config.toml
routed_scale = 1.0
qk_norm = false
train_tokens = 806400000
Below are experts of layer 5 (counted from 0) of a mixture-of-experts language model. Rows are named router (the router's row for the expert), down (a neuron's output weights, with its number) and show model dimensions 0-127. Each number is 200 + 40 x the weight over its row's rms, rounded and kept within 0 to 999.
Before each expert's rows: a language model's description of what the expert responds to. This comes from a sample of Wikipedia text that the model never trained on.

# expert 27
Description: Single digits inside years and dates, especially the third digit after 20 or 19, as in October 2015, 1921.
router,214,165,240,202,214,163,178,200,199,150,146,104,222,222,192,180,177,193,274,132,235,292,110,214,243,210,206,203,157,136,212,166,263,216,200,260,235,235,137,144,219,197,302,224,203,154,198,193,230,233,187,217,158,268,159,287,250,203,176,184,155,175,111,217,221,178,214,168,255,221,192,187,212,223,198,185,292,246,156,189,183,220,209,228,187,226,244,221,195,147,192,227,147,203,197,260,199,183,253,155,188,182,174,186,188,138,99,187,255,193,241,185,237,232,167,157,201,167,195,235,229,148,194,264,223,134,161,237
down2,147,277,260,168,264,128,223,164,200,150,76,207,137,156,185,158,171,204,141,182,246,172,174,151,156,262,219,161,237,198,149,228,186,160,229,230,121,195,163,154,183,174,214,188,179,202,223,180,186,236,228,202,133,205,250,236,241,197,271,202,164,216,187,231,148,182,238,202,165,178,204,245,187,263,246,169,189,171,165,209,211,202,196,220,274,165,138,225,156,172,204,165,207,239,238,173,238,255,239,243,214,184,187,183,176,79,191,234,164,174,204,261,145,148,195,226,184,192,280,194,235,156,180,165,209,152,282,184
down3,223,140,207,221,242,229,193,238,254,222,276,243,201,179,152,272,178,200,154,109,199,179,187,225,178,213,154,154,227,189,202,216,219,175,178,141,248,285,232,185,126,232,224,141,221,137,147,243,233,150,281,168,220,189,152,228,212,116,201,221,177,202,137,159,170,258,246,229,204,194,190,161,201,209,226,171,249,207,214,213,229,139,213,192,257,187,164,116,164,183,233,219,206,138,201,140,239,235,214,205,189,176,196,199,202,158,279,219,256,211,167,183,131,117,210,226,242,167,279,206,273,287,241,216,213,167,193,220
down4,160,190,241,208,197,231,187,221,217,179,166,123,206,219,244,202,195,242,197,216,173,253,147,224,155,126,170,147,106,206,127,235,212,186,237,139,261,259,143,234,197,148,145,117,204,229,210,253,238,243,221,174,185,248,160,179,197,166,144,233,212,166,165,185,181,232,135,201,189,190,175,142,175,260,266,222,182,247,236,230,201,170,181,198,262,230,203,230,175,197,230,243,247,187,177,255,161,259,173,125,216,207,168,287,172,188,237,199,158,173,103,248,267,154,200,205,221,227,178,167,279,209,215,243,217,140,235,137
down5,226,212,283,213,145,214,162,167,172,239,223,246,214,194,279,164,165,194,236,257,233,222,141,197,229,182,249,197,209,193,159,171,198,253,207,59,138,99,160,232,172,164,213,169,242,216,157,244,136,258,171,189,197,207,217,134,247,185,211,135,185,201,189,288,200,138,188,259,192,197,167,194,238,141,234,208,153,220,212,169,212,276,191,198,236,173,182,239,296,179,168,249,188,171,132,201,205,217,152,191,175,172,183,294,205,209,172,174,172,196,151,182,116,243,145,187,210,168,201,201,210,222,202,198,192,188,198,274
down6,234,230,205,157,281,192,232,233,205,261,233,191,248,274,231,281,213,232,207,160,116,178,204,203,195,190,211,201,242,214,252,183,189,135,247,197,94,187,152,166,176,210,167,182,178,154,161,131,187,210,144,230,283,251,201,179,208,229,218,113,205,146,188,184,198,230,201,286,272,230,223,172,208,192,158,199,264,227,119,172,251,223,185,194,171,207,197,262,282,202,162,194,140,188,200,187,144,221,194,168,211,245,179,177,171,181,215,252,170,219,181,129,217,227,195,219,233,170,172,110,242,217,242,246,211,199,243,106
down7,220,245,109,189,271,185,215,189,141,174,218,215,274,223,229,191,180,241,122,202,202,203,271,175,206,247,201,195,243,267,169,235,277,242,214,217,164,204,169,205,231,235,270,231,178,203,117,199,243,111,208,195,212,207,219,213,192,215,264,174,172,215,162,217,186,200,219,188,220,146,171,182,238,123,247,207,216,190,260,223,196,202,215,205,202,217,254,199,228,230,211,170,231,232,220,150,241,233,162,167,221,174,212,157,199,177,203,233,115,163,145,221,179,241,143,204,185,294,122,193,355,237,192,248,156,268,187,196
down8,237,242,188,159,201,178,168,245,223,121,177,151,213,181,239,238,208,226,240,319,167,259,164,211,196,210,215,241,156,204,184,239,196,175,186,170,191,212,246,215,192,223,280,149,187,273,175,198,186,157,177,219,213,166,207,253,244,115,160,171,205,186,152,190,238,173,233,201,191,247,181,193,234,229,180,351,136,144,260,186,205,196,160,186,198,230,219,269,209,194,183,239,183,219,213,264,201,150,286,266,276,153,222,178,221,179,147,155,182,165,196,148,174,172,210,175,248,178,142,152,125,195,179,181,159,251,218,243
down9,256,195,256,203,204,235,169,156,295,134,182,249,260,256,217,219,173,239,174,153,175,179,304,186,185,184,204,216,219,119,205,179,226,215,225,211,165,197,282,202,207,166,200,124,218,218,206,243,221,210,241,162,188,177,185,240,188,154,219,179,93,276,201,278,197,193,195,171,133,193,204,224,223,209,195,134,213,195,290,243,139,184,162,187,207,195,206,190,175,281,126,191,329,165,240,168,215,144,219,193,202,148,164,152,135,205,194,240,217,161,189,190,190,149,210,260,211,193,237,198,236,220,201,198,251,204,196,147
down10,222,158,145,186,194,219,152,200,194,201,230,228,148,189,159,160,189,240,225,226,171,163,222,199,292,203,216,217,179,166,159,189,248,285,220,238,181,160,193,155,155,199,259,192,193,224,235,269,197,189,165,208,279,177,206,251,262,214,272,208,144,194,192,221,209,175,231,212,187,201,194,235,185,172,137,230,170,234,254,248,190,156,125,199,174,244,228,231,240,206,275,169,170,175,290,160,158,150,149,144,231,239,160,223,225,167,161,217,190,124,176,195,158,209,199,141,178,142,170,109,337,239,179,187,249,216,178,139
down11,151,253,253,262,220,224,168,159,136,179,251,136,255,139,286,261,219,215,204,154,238,185,268,163,278,212,234,148,137,160,210,133,184,197,196,188,144,205,140,133,174,221,240,190,281,225,204,162,197,160,253,288,148,136,220,268,215,195,175,186,193,165,260,217,257,207,194,234,245,167,193,231,259,206,145,191,164,224,189,206,226,232,138,210,187,256,195,176,217,244,235,207,240,153,178,228,180,200,197,225,224,203,138,206,258,203,201,250,285,191,202,260,169,207,184,169,225,201,153,249,176,237,156,136,175,153,217,212
down12,219,212,124,183,205,136,150,140,210,187,226,238,219,138,153,138,152,205,169,197,197,208,296,148,245,260,265,123,188,213,158,258,132,138,180,214,167,174,209,209,157,162,285,246,207,189,164,186,241,181,233,220,246,149,204,184,123,259,232,158,167,217,196,176,179,264,248,218,173,142,155,206,214,193,226,198,254,196,199,206,156,198,219,234,197,244,271,214,194,219,203,232,269,260,192,272,222,207,240,215,197,165,229,162,250,177,154,184,228,160,158,239,212,184,267,104,213,168,170,216,132,227,221,159,149,185,189,264
down13,240,163,260,142,236,200,286,149,130,214,163,220,240,220,152,205,237,161,310,265,138,255,237,144,208,195,199,237,206,191,170,211,230,201,222,184,165,154,150,241,204,210,180,241,243,183,201,87,152,197,274,207,157,250,222,188,212,248,194,202,183,218,195,119,142,199,198,204,139,210,122,141,226,180,177,255,185,95,182,191,230,189,227,212,179,198,205,203,218,199,165,194,214,207,234,233,184,204,182,149,219,239,189,211,213,140,190,194,283,187,194,226,226,231,213,292,186,74,227,209,248,210,230,158,196,196,170,168
down14,181,222,231,204,145,210,230,180,207,228,192,164,236,148,90,147,189,148,266,244,203,244,101,237,182,134,153,173,160,271,231,187,238,249,242,245,202,184,207,134,135,174,183,198,188,228,166,195,94,140,144,263,194,200,145,199,178,177,215,178,160,205,161,215,171,235,203,218,269,253,229,169,211,276,132,246,244,257,192,230,202,210,230,225,257,238,221,195,217,175,183,181,197,104,254,202,165,260,231,202,211,169,224,195,220,204,193,283,245,238,226,201,174,203,169,209,149,137,155,231,162,196,178,190,245,257,239,199
down15,198,186,221,216,145,252,189,227,167,156,193,187,241,139,179,215,178,194,257,219,257,139,233,159,216,229,235,181,164,209,211,225,206,191,244,197,237,249,295,111,221,160,227,192,161,195,238,200,206,187,194,150,166,157,266,252,211,121,183,240,193,303,180,186,190,216,218,191,200,238,211,228,173,218,187,210,125,131,244,224,249,158,189,220,268,132,194,170,201,157,212,226,307,209,233,171,230,135,198,210,250,205,147,145,117,224,257,159,220,218,179,192,121,162,94,220,221,242,248,172,228,200,214,238,263,212,234,168
down16,180,189,178,163,119,211,186,164,181,229,125,168,202,234,276,188,204,144,213,171,194,179,205,147,228,209,151,101,191,233,232,156,280,165,166,214,184,193,219,203,248,213,272,119,264,175,113,233,210,181,180,189,194,225,233,204,153,181,170,216,247,187,203,197,262,181,163,211,149,246,123,234,158,202,218,224,151,184,162,142,249,239,204,182,248,204,205,279,252,139,170,209,139,176,183,206,146,201,202,155,215,245,179,241,202,224,196,226,158,243,266,246,219,211,233,219,176,156,309,187,180,237,238,116,158,255,250,235
down17,226,150,209,225,133,160,223,183,257,216,190,217,163,214,263,77,165,219,225,163,199,222,183,163,243,178,192,189,194,255,210,149,184,188,150,216,217,220,225,156,142,171,181,203,206,196,203,157,300,223,199,130,191,160,222,125,234,217,259,184,264,164,133,212,198,229,223,144,221,195,141,198,242,105,148,216,189,185,213,248,163,177,197,139,149,210,101,207,142,251,197,130,198,171,239,143,199,211,203,137,182,233,221,134,160,234,156,251,174,161,179,246,111,146,186,189,207,241,151,174,201,185,151,171,189,155,206,210
down18,215,222,144,187,173,164,239,189,273,172,198,253,243,138,190,209,99,212,191,237,286,144,227,199,145,250,228,218,215,257,234,235,213,221,207,173,241,180,186,198,98,213,267,250,211,239,232,242,144,183,197,173,234,162,170,196,206,171,174,167,252,193,195,236,208,228,159,211,249,209,202,247,174,256,216,214,240,235,125,166,271,245,175,271,184,179,184,154,171,183,173,240,192,137,227,248,169,160,249,150,247,160,249,111,131,197,284,161,156,212,244,159,189,144,182,238,193,196,183,226,121,164,151,220,217,160,200,191

# expert 20
Description: Colons after infobox field names like Family: or Trade names:, and first digits of dates and years, such as 2 in 2005.
router,117,196,228,231,275,119,164,265,277,180,174,199,201,219,157,248,249,232,135,140,190,221,167,174,229,228,208,212,226,188,237,132,135,192,217,253,255,307,186,184,251,228,191,242,211,197,205,189,165,186,261,226,212,217,156,181,216,215,174,232,254,211,164,170,239,267,285,214,235,155,193,207,257,174,148,211,240,210,196,181,164,233,196,256,251,223,267,208,152,143,228,209,79,135,205,168,149,222,185,208,249,194,222,230,137,123,143,224,192,203,164,190,181,196,190,200,186,235,198,191,243,225,203,162,232,247,245,150
down5,266,147,269,242,162,255,233,190,224,221,193,243,217,260,167,235,247,128,131,180,216,178,142,197,151,144,121,184,195,139,203,148,205,203,187,216,201,151,231,126,221,149,186,176,215,172,198,234,141,216,152,225,192,150,218,164,201,163,214,227,211,198,162,160,172,172,143,154,191,283,198,231,246,200,198,220,197,225,173,136,170,267,189,187,199,274,137,219,206,225,194,209,258,246,208,241,265,226,165,172,215,275,224,201,261,250,212,170,156,160,166,254,175,219,184,199,172,282,256,186,177,147,111,271,167,205,267,238
down6,120,185,192,169,218,190,118,252,197,221,147,271,230,260,237,253,136,164,232,263,183,228,198,124,157,225,168,222,256,229,200,209,152,168,262,126,188,233,199,267,183,152,152,141,114,190,135,267,208,253,237,233,292,137,233,184,280,180,184,199,213,179,153,207,155,136,274,144,217,209,246,117,170,256,235,239,175,150,254,214,182,167,211,192,236,159,226,209,169,166,192,180,181,208,207,193,167,203,163,235,201,195,194,178,183,141,259,183,203,182,171,149,190,132,195,172,211,170,190,226,236,210,242,185,204,182,230,214
down7,236,226,229,198,194,149,164,185,221,231,211,181,262,184,229,234,146,268,260,298,147,219,247,175,225,262,196,223,222,207,163,208,177,136,177,209,159,194,241,294,247,136,144,226,230,160,276,130,213,226,181,203,253,263,221,218,101,235,160,175,223,129,238,218,192,141,190,147,202,205,127,209,152,164,157,183,216,201,267,290,159,203,234,227,89,226,202,202,167,239,149,162,170,172,139,184,249,209,226,214,154,174,235,201,217,212,170,175,192,212,199,188,208,229,247,179,219,203,262,197,187,265,219,198,240,155,170,212
down8,151,174,162,187,169,246,144,212,199,241,203,172,178,195,204,224,139,140,152,148,187,213,142,205,181,213,221,199,187,196,187,219,232,227,210,216,211,114,226,258,205,138,253,191,194,162,207,142,144,211,215,76,127,211,162,113,121,275,188,138,148,153,124,220,207,250,274,193,202,147,191,222,175,266,234,197,221,222,210,206,195,137,153,193,206,177,229,157,176,230,234,186,218,193,238,141,178,265,277,137,207,198,191,227,141,232,193,165,157,187,137,259,167,237,206,163,168,183,181,222,195,189,246,258,233,182,188,281
down9,209,265,173,203,123,226,195,283,192,142,207,181,228,203,217,222,231,150,243,240,206,167,183,270,271,162,189,239,185,163,200,121,110,193,171,185,172,233,148,187,209,245,351,201,222,240,161,206,156,195,167,178,222,182,293,230,259,220,168,269,202,258,200,236,200,205,182,185,164,190,202,188,154,161,247,150,216,198,204,166,192,241,144,200,175,162,141,221,244,197,177,249,216,170,230,188,145,204,196,264,163,264,181,195,157,205,180,196,277,205,179,238,230,212,168,251,197,266,197,215,201,279,188,189,129,247,243,144
down10,163,213,205,165,181,188,229,186,157,192,242,215,231,207,177,276,157,242,212,215,133,231,197,253,208,241,130,285,239,242,189,207,210,203,192,238,189,161,271,209,158,205,58,198,169,196,143,190,137,179,242,208,229,156,158,257,231,232,168,221,204,175,150,241,144,225,163,236,236,109,239,198,149,245,157,168,200,135,159,180,214,156,204,159,179,177,194,209,200,191,169,147,211,117,203,208,191,170,180,174,214,192,206,154,157,174,241,190,176,219,168,284,159,234,188,171,232,274,305,237,184,193,115,219,140,193,150,230
down11,222,183,204,199,200,222,138,206,118,203,218,144,243,149,162,176,253,321,185,227,246,173,182,214,241,221,181,265,140,228,188,233,169,195,229,199,220,219,234,160,201,230,184,184,101,139,274,190,221,201,206,157,134,167,236,227,208,166,231,213,161,190,130,220,143,211,229,275,204,133,157,202,182,219,221,203,239,113,203,272,257,191,238,191,131,142,171,163,164,164,148,132,232,146,183,166,183,191,182,155,178,259,248,171,159,238,176,128,186,230,176,231,160,175,164,207,138,155,250,228,133,208,181,226,219,182,223,220
down12,282,177,84,202,273,229,134,251,235,227,266,207,153,181,112,224,204,202,203,222,156,161,203,212,161,193,184,271,208,196,261,222,199,224,156,154,167,202,184,167,244,167,264,250,212,151,233,189,190,120,231,167,147,197,245,215,160,132,180,207,234,202,248,222,212,200,183,256,197,191,193,170,141,161,207,188,211,247,161,217,193,179,196,157,231,148,223,290,124,253,228,220,166,157,165,178,206,239,209,175,192,225,154,248,255,142,184,199,230,181,198,226,142,226,130,149,166,201,121,199,131,191,233,193,104,203,212,212
down13,178,131,217,170,215,206,167,168,188,169,219,194,263,201,133,181,223,213,151,230,243,200,148,259,224,188,321,275,174,173,247,252,197,242,251,111,200,210,165,263,190,231,195,169,227,207,231,291,212,149,213,208,199,213,222,194,196,290,247,215,261,207,203,224,202,220,152,154,214,205,212,176,132,164,159,217,197,172,233,149,196,218,218,103,174,213,267,185,197,148,176,158,206,215,178,155,172,253,241,193,193,216,142,122,173,173,237,221,136,230,241,242,159,198,194,284,242,195,164,248,107,247,166,237,219,158,215,204
down14,225,265,212,152,176,210,256,271,200,165,252,185,161,207,193,230,234,242,185,207,179,178,193,165,152,202,167,232,238,170,148,157,202,140,177,127,240,190,172,230,154,191,181,132,260,212,211,205,174,300,186,202,266,306,189,213,141,223,244,212,184,99,179,215,287,181,192,194,237,178,160,292,195,200,156,257,161,147,189,238,158,207,229,289,178,234,203,197,180,169,227,158,180,196,162,195,202,157,202,206,248,255,238,216,161,177,213,201,159,152,162,200,212,221,172,221,200,214,63,223,223,205,217,203,245,269,158,166
down15,132,187,155,157,179,267,258,233,146,154,230,187,149,194,177,260,144,201,151,244,300,219,205,201,160,189,234,169,253,247,189,217,269,169,95,162,234,216,265,172,262,138,309,228,176,222,182,214,162,131,141,148,175,175,206,219,166,230,239,235,214,227,153,145,223,207,156,239,156,225,162,252,156,169,127,198,198,119,212,218,157,247,233,195,143,224,185,190,172,205,247,190,196,230,173,193,263,235,155,220,254,222,197,190,231,215,240,226,168,194,225,201,201,184,152,165,235,198,113,249,204,201,196,207,195,146,176,222
down16,237,195,187,186,220,134,211,196,212,258,151,183,116,177,232,170,229,238,194,178,184,136,187,173,181,146,171,265,202,173,207,150,272,217,187,164,165,246,249,202,221,147,258,261,191,198,181,128,192,268,190,201,146,130,204,171,208,219,256,153,134,186,197,191,247,166,211,161,181,157,209,198,183,221,197,267,122,178,180,165,238,174,158,195,136,270,195,95,214,190,127,193,232,175,240,183,220,263,192,248,169,278,142,210,242,135,199,269,224,241,223,155,231,282,217,197,149,172,196,144,135,229,180,166,183,237,224,189
down17,187,173,263,175,293,181,276,206,226,189,194,169,240,214,164,212,203,193,202,202,155,204,155,158,156,201,164,188,177,164,183,186,288,275,179,176,233,195,206,172,186,185,172,162,253,278,96,144,262,218,181,254,139,204,173,194,194,177,175,177,192,165,274,212,191,210,237,202,208,169,200,193,184,176,196,229,314,226,291,144,156,206,204,221,188,230,224,184,242,173,259,146,208,253,186,156,176,241,159,211,196,236,173,186,177,276,178,237,179,279,195,260,250,153,85,188,225,219,236,149,203,244,188,158,131,239,195,211
down18,195,207,175,255,192,190,260,171,225,155,212,213,174,263,148,246,165,260,267,175,192,225,217,181,252,168,156,75,224,216,230,199,181,262,226,180,205,191,256,180,208,217,119,175,217,236,163,204,181,267,217,223,247,169,137,195,186,143,198,209,173,187,200,197,191,227,100,300,207,330,145,161,197,169,273,182,183,231,172,228,164,172,238,169,165,217,183,168,150,127,190,223,163,159,224,269,215,173,210,130,151,177,173,197,168,211,208,222,160,177,172,183,255,209,205,262,202,252,189,272,151,239,178,183,216,244,211,228
down19,228,247,162,249,147,265,223,157,145,266,171,199,236,216,179,252,182,176,156,279,205,141,246,189,266,233,200,206,212,281,225,215,188,135,180,194,209,151,194,183,131,151,254,213,186,207,189,132,220,183,244,229,179,211,107,134,96,143,230,181,184,208,221,234,217,203,175,260,186,233,163,132,212,198,130,199,253,207,158,239,227,171,232,153,221,216,244,256,281,165,144,240,210,168,217,197,219,145,142,229,221,210,211,154,209,230,241,209,229,210,149,223,175,237,181,157,211,230,237,282,280,224,192,157,187,236,152,221
down20,251,246,201,195,173,243,170,167,256,181,281,257,249,222,216,265,222,217,170,170,234,190,226,214,176,205,172,197,157,232,167,268,220,246,216,138,200,176,183,233,226,188,173,225,198,209,174,184,172,173,255,240,190,182,196,240,262,188,198,195,220,310,286,143,261,162,253,137,222,238,140,218,197,199,185,181,224,239,153,121,196,113,206,169,227,171,190,139,176,134,233,158,209,185,271,243,251,161,155,145,186,178,230,184,115,120,208,272,194,278,241,198,264,152,247,236,235,240,186,218,166,168,234,183,221,210,206,189
down21,188,127,212,182,258,264,193,191,122,224,293,181,190,166,205,213,218,209,255,208,240,163,263,177,232,210,227,241,168,214,144,247,155,240,152,243,204,239,211,242,185,253,282,151,126,188,135,195,146,153,206,174,161,172,234,259,291,194,158,192,164,225,189,142,166,203,248,208,215,242,191,89,156,184,219,270,233,196,218,235,179,214,181,216,187,256,197,198,169,175,124,195,295,231,180,191,150,168,213,222,181,184,97,220,260,231,247,221,254,199,213,201,230,163,211,150,168,143,186,175,195,213,214,216,176,236,180,242

# expert 4
Description: Pipe separators between cells in wiki tables of scores, votes and statistics, plus semicolons and closing parentheses in such rows.
router,191,203,188,179,214,229,169,227,239,241,224,225,221,228,187,202,224,197,188,226,202,134,252,182,105,207,185,193,302,205,188,131,262,275,151,244,164,214,128,220,199,151,219,173,165,201,229,167,203,272,218,238,297,176,286,128,212,200,144,147,192,223,167,206,144,292,139,106,219,211,200,176,220,225,195,193,243,240,248,169,178,182,160,139,220,129,204,233,243,234,245,231,186,267,177,187,223,242,225,234,193,158,280,241,244,240,198,221,238,191,179,202,253,199,205,209,222,193,231,142,246,268,214,173,149,221,175,167
down1,225,230,120,246,241,139,211,145,217,113,199,201,197,194,201,217,138,199,164,186,232,190,254,173,221,221,218,206,219,222,192,166,198,246,171,229,166,268,224,178,234,219,43,244,207,162,185,204,158,181,197,243,198,180,136,205,248,161,246,244,241,220,179,260,163,194,224,270,238,164,176,205,257,70,164,163,246,242,173,129,192,279,216,172,199,176,258,163,160,215,179,206,248,131,212,227,234,233,186,225,251,186,162,250,176,220,148,212,224,188,152,241,215,224,255,220,183,221,219,167,180,173,147,207,157,248,163,241
down2,277,254,256,250,219,244,200,195,230,183,221,192,185,184,99,176,222,222,175,204,206,227,195,219,178,215,208,214,185,137,158,217,225,237,229,142,212,202,282,183,179,220,172,177,253,199,142,98,124,216,192,149,177,260,169,115,187,207,195,184,259,194,187,190,193,214,160,264,231,115,177,233,172,227,195,178,244,239,146,128,190,196,257,170,270,219,215,284,266,221,233,259,188,222,263,175,217,112,213,190,154,199,204,257,222,261,206,217,166,153,126,263,150,227,212,201,155,252,196,236,256,177,184,231,161,213,187,200
down3,193,221,208,209,158,205,187,215,168,246,220,258,179,220,181,213,193,215,220,200,155,257,111,205,179,171,235,207,195,167,225,196,254,199,282,267,246,166,266,165,179,186,197,226,210,232,193,206,240,201,210,129,280,233,215,222,90,262,185,175,126,270,180,201,223,235,133,188,231,189,196,186,210,135,248,212,133,190,198,226,214,174,175,183,155,106,136,149,238,214,121,191,244,285,194,202,214,259,200,142,132,181,200,137,168,147,230,253,184,199,203,162,297,171,265,221,127,188,159,194,184,166,201,191,225,208,236,173
down4,195,150,170,205,184,234,200,249,189,178,220,191,168,173,224,188,209,210,232,144,209,256,218,252,175,229,195,194,227,196,226,230,241,239,198,224,159,202,261,150,272,213,280,209,145,216,194,146,214,177,204,86,229,137,235,243,226,133,212,132,226,181,251,210,231,214,212,300,227,142,213,171,236,232,185,229,206,131,235,233,268,190,196,153,252,94,192,291,122,197,169,258,226,183,275,230,163,166,189,232,188,203,157,171,121,251,212,199,179,264,156,268,146,182,195,207,186,164,203,198,248,198,241,183,158,239,228,182
down5,229,167,240,263,226,248,253,180,119,189,170,169,198,210,227,288,208,181,218,257,235,204,159,203,173,200,220,91,150,189,253,234,157,208,210,228,233,226,216,225,163,272,228,212,193,174,199,245,196,143,188,230,161,231,137,306,244,226,211,294,236,230,180,196,156,215,260,187,211,167,211,237,137,253,149,122,228,163,196,139,235,186,202,262,218,288,159,167,230,230,218,206,248,163,187,215,157,184,204,221,237,196,242,255,212,131,203,192,230,206,193,207,198,241,212,142,203,182,163,278,226,220,127,234,150,193,142,243
down6,177,231,261,222,228,218,189,227,156,164,151,257,267,163,253,225,166,240,193,177,157,199,99,136,180,232,161,236,194,243,235,197,183,154,207,196,195,158,180,151,249,201,200,142,160,196,250,160,180,203,179,145,216,173,244,168,201,263,183,43,232,243,186,257,182,224,180,163,94,136,243,200,214,208,276,158,160,218,227,231,146,200,195,191,238,240,200,161,227,207,174,237,202,234,215,244,207,167,170,163,313,170,184,233,158,192,204,179,221,235,171,215,117,172,206,207,179,189,218,168,152,201,260,219,229,210,228,266
down7,222,227,178,257,165,242,183,204,229,173,230,168,212,252,210,219,226,182,177,217,205,137,177,145,241,231,195,225,173,237,164,201,164,126,206,204,145,192,168,182,247,123,292,232,191,163,197,193,186,150,163,169,257,173,267,200,123,260,217,238,184,171,159,187,211,229,211,200,141,147,173,193,277,207,273,257,212,206,175,229,155,164,233,236,186,227,191,232,283,168,204,252,168,136,225,130,188,170,132,166,249,168,210,116,216,194,134,284,190,241,167,199,168,273,179,173,202,233,285,209,240,202,206,132,265,178,230,150
down8,170,218,327,157,106,177,153,145,120,191,192,145,191,184,271,213,174,224,205,232,184,205,215,223,132,212,121,128,229,169,235,202,195,182,192,188,212,226,103,237,174,225,223,143,146,195,263,171,148,214,232,228,219,190,172,207,188,176,206,168,219,215,144,143,196,137,220,189,221,193,246,222,210,225,259,180,221,216,158,213,239,197,175,182,205,190,145,143,191,207,67,169,198,209,168,215,196,240,221,243,127,209,249,212,143,219,195,217,150,143,259,215,217,268,202,159,227,217,221,133,237,259,260,191,194,205,147,219
down9,173,201,130,234,167,167,85,202,231,192,144,213,192,213,201,178,193,169,224,225,237,209,107,277,135,165,229,235,206,171,228,220,186,218,249,143,191,211,221,141,236,189,156,206,214,184,243,88,177,190,210,174,278,235,155,156,157,244,219,149,163,204,154,264,205,231,191,224,221,230,174,262,203,181,193,150,180,135,201,163,240,112,218,172,143,213,200,186,152,280,162,189,176,156,114,248,195,167,176,189,256,187,199,217,217,282,188,187,207,211,233,250,230,254,192,173,231,178,80,233,204,204,203,193,175,200,220,153
down10,184,246,173,218,157,159,83,198,191,220,127,224,170,170,140,186,227,199,256,237,151,210,155,208,178,248,177,188,231,187,206,189,220,114,209,267,224,207,150,244,170,146,174,245,232,213,243,160,200,181,174,182,196,229,138,172,216,214,134,174,160,224,148,150,283,237,204,127,183,207,220,156,241,218,209,175,162,162,221,181,208,243,117,189,218,216,252,193,168,188,256,211,162,168,263,184,149,199,193,215,291,219,180,184,148,161,221,160,166,164,182,165,285,188,222,193,215,215,97,109,217,253,269,170,166,224,248,229
down11,212,234,205,173,243,273,163,209,212,172,261,239,188,219,207,211,227,220,188,270,233,203,223,144,155,151,215,222,215,234,248,200,188,162,160,237,172,182,101,296,219,123,151,210,158,245,225,182,234,181,178,210,177,225,266,151,177,207,249,222,235,148,204,255,227,215,237,244,191,209,216,216,157,195,251,203,171,209,177,191,234,162,184,227,196,180,211,206,188,168,149,156,243,214,268,202,241,279,157,100,187,166,160,226,250,155,124,295,255,184,136,173,215,209,208,170,118,136,220,151,222,240,200,284,172,165,243,251
down12,187,242,194,229,211,175,169,181,259,284,158,217,259,182,248,205,190,202,122,180,180,228,235,178,239,231,257,280,151,167,144,252,126,120,216,187,164,133,239,177,164,197,342,213,169,236,209,179,173,219,212,152,192,226,245,167,231,288,229,139,239,199,227,160,189,204,253,212,178,179,247,168,215,198,235,180,192,202,209,203,217,273,176,158,194,252,177,212,231,161,146,192,185,216,216,210,172,124,165,212,229,204,130,155,223,185,204,172,185,147,255,190,182,227,170,224,245,151,207,220,208,283,181,93,202,193,201,269
down13,216,203,137,212,183,225,247,213,149,153,191,193,216,214,146,149,174,166,245,186,227,166,169,197,259,242,220,200,234,231,233,169,201,136,150,289,141,226,214,123,192,182,0,275,243,201,219,205,190,175,193,199,216,219,230,224,234,247,247,139,151,172,183,222,192,184,146,139,180,218,215,204,171,209,170,241,221,143,214,207,185,189,216,236,257,222,247,208,210,156,254,175,178,170,174,227,202,256,194,161,202,215,153,176,236,261,271,219,213,180,218,206,243,247,129,203,218,188,279,196,197,156,216,265,224,177,163,222
down14,231,182,175,229,160,196,259,208,196,230,240,140,103,253,227,190,297,221,184,218,188,147,172,185,187,108,198,271,216,235,237,199,192,217,135,229,185,221,181,171,225,259,137,231,190,251,177,184,210,207,198,243,136,104,260,176,218,193,215,130,149,235,154,236,186,218,187,233,207,234,280,240,159,203,186,159,157,149,231,288,210,212,210,151,254,178,160,202,136,204,182,319,209,213,172,177,171,200,168,246,180,143,192,229,236,184,136,253,165,219,162,232,205,166,224,223,219,207,250,163,161,153,141,206,256,175,215,184
down15,226,195,207,177,246,172,207,258,151,203,212,215,212,155,295,179,232,213,183,170,180,218,179,211,198,237,194,220,267,237,159,175,208,284,240,221,129,206,243,187,215,181,348,235,245,239,221,197,255,177,166,191,154,127,124,225,108,196,172,227,227,133,192,118,211,208,128,179,255,194,179,242,259,252,167,164,157,172,177,173,189,196,198,161,197,189,175,210,190,130,204,217,220,123,240,174,141,259,175,230,209,229,215,168,191,205,202,186,128,191,196,267,234,216,204,179,195,232,180,231,179,252,156,118,217,228,133,158
down16,222,179,197,285,210,189,226,244,199,156,166,176,183,178,156,208,170,236,174,242,139,126,163,168,160,239,182,216,231,210,178,157,206,178,114,222,263,190,197,168,221,194,114,207,128,254,215,242,144,206,307,189,212,157,176,173,240,189,140,204,229,197,191,201,148,190,227,91,263,237,172,188,162,168,230,198,201,172,127,224,170,183,177,150,216,174,245,183,213,160,160,128,87,295,220,228,166,206,223,205,183,161,157,143,205,189,210,302,184,219,144,242,220,231,179,142,217,205,198,197,204,203,217,214,158,143,241,191
down17,174,195,195,212,133,206,167,215,203,193,149,120,200,207,220,213,252,219,156,200,186,245,176,149,150,200,213,237,202,229,218,233,164,190,169,122,216,272,165,215,179,192,177,181,203,193,135,260,262,205,163,189,216,162,164,73,168,254,207,187,205,243,267,250,194,230,206,158,245,156,266,191,200,113,206,161,225,227,287,230,197,172,201,201,264,181,149,215,173,220,162,312,125,164,213,211,179,207,189,159,189,184,225,181,209,238,236,152,106,175,226,167,141,215,170,236,193,182,241,127,234,154,180,291,138,201,187,207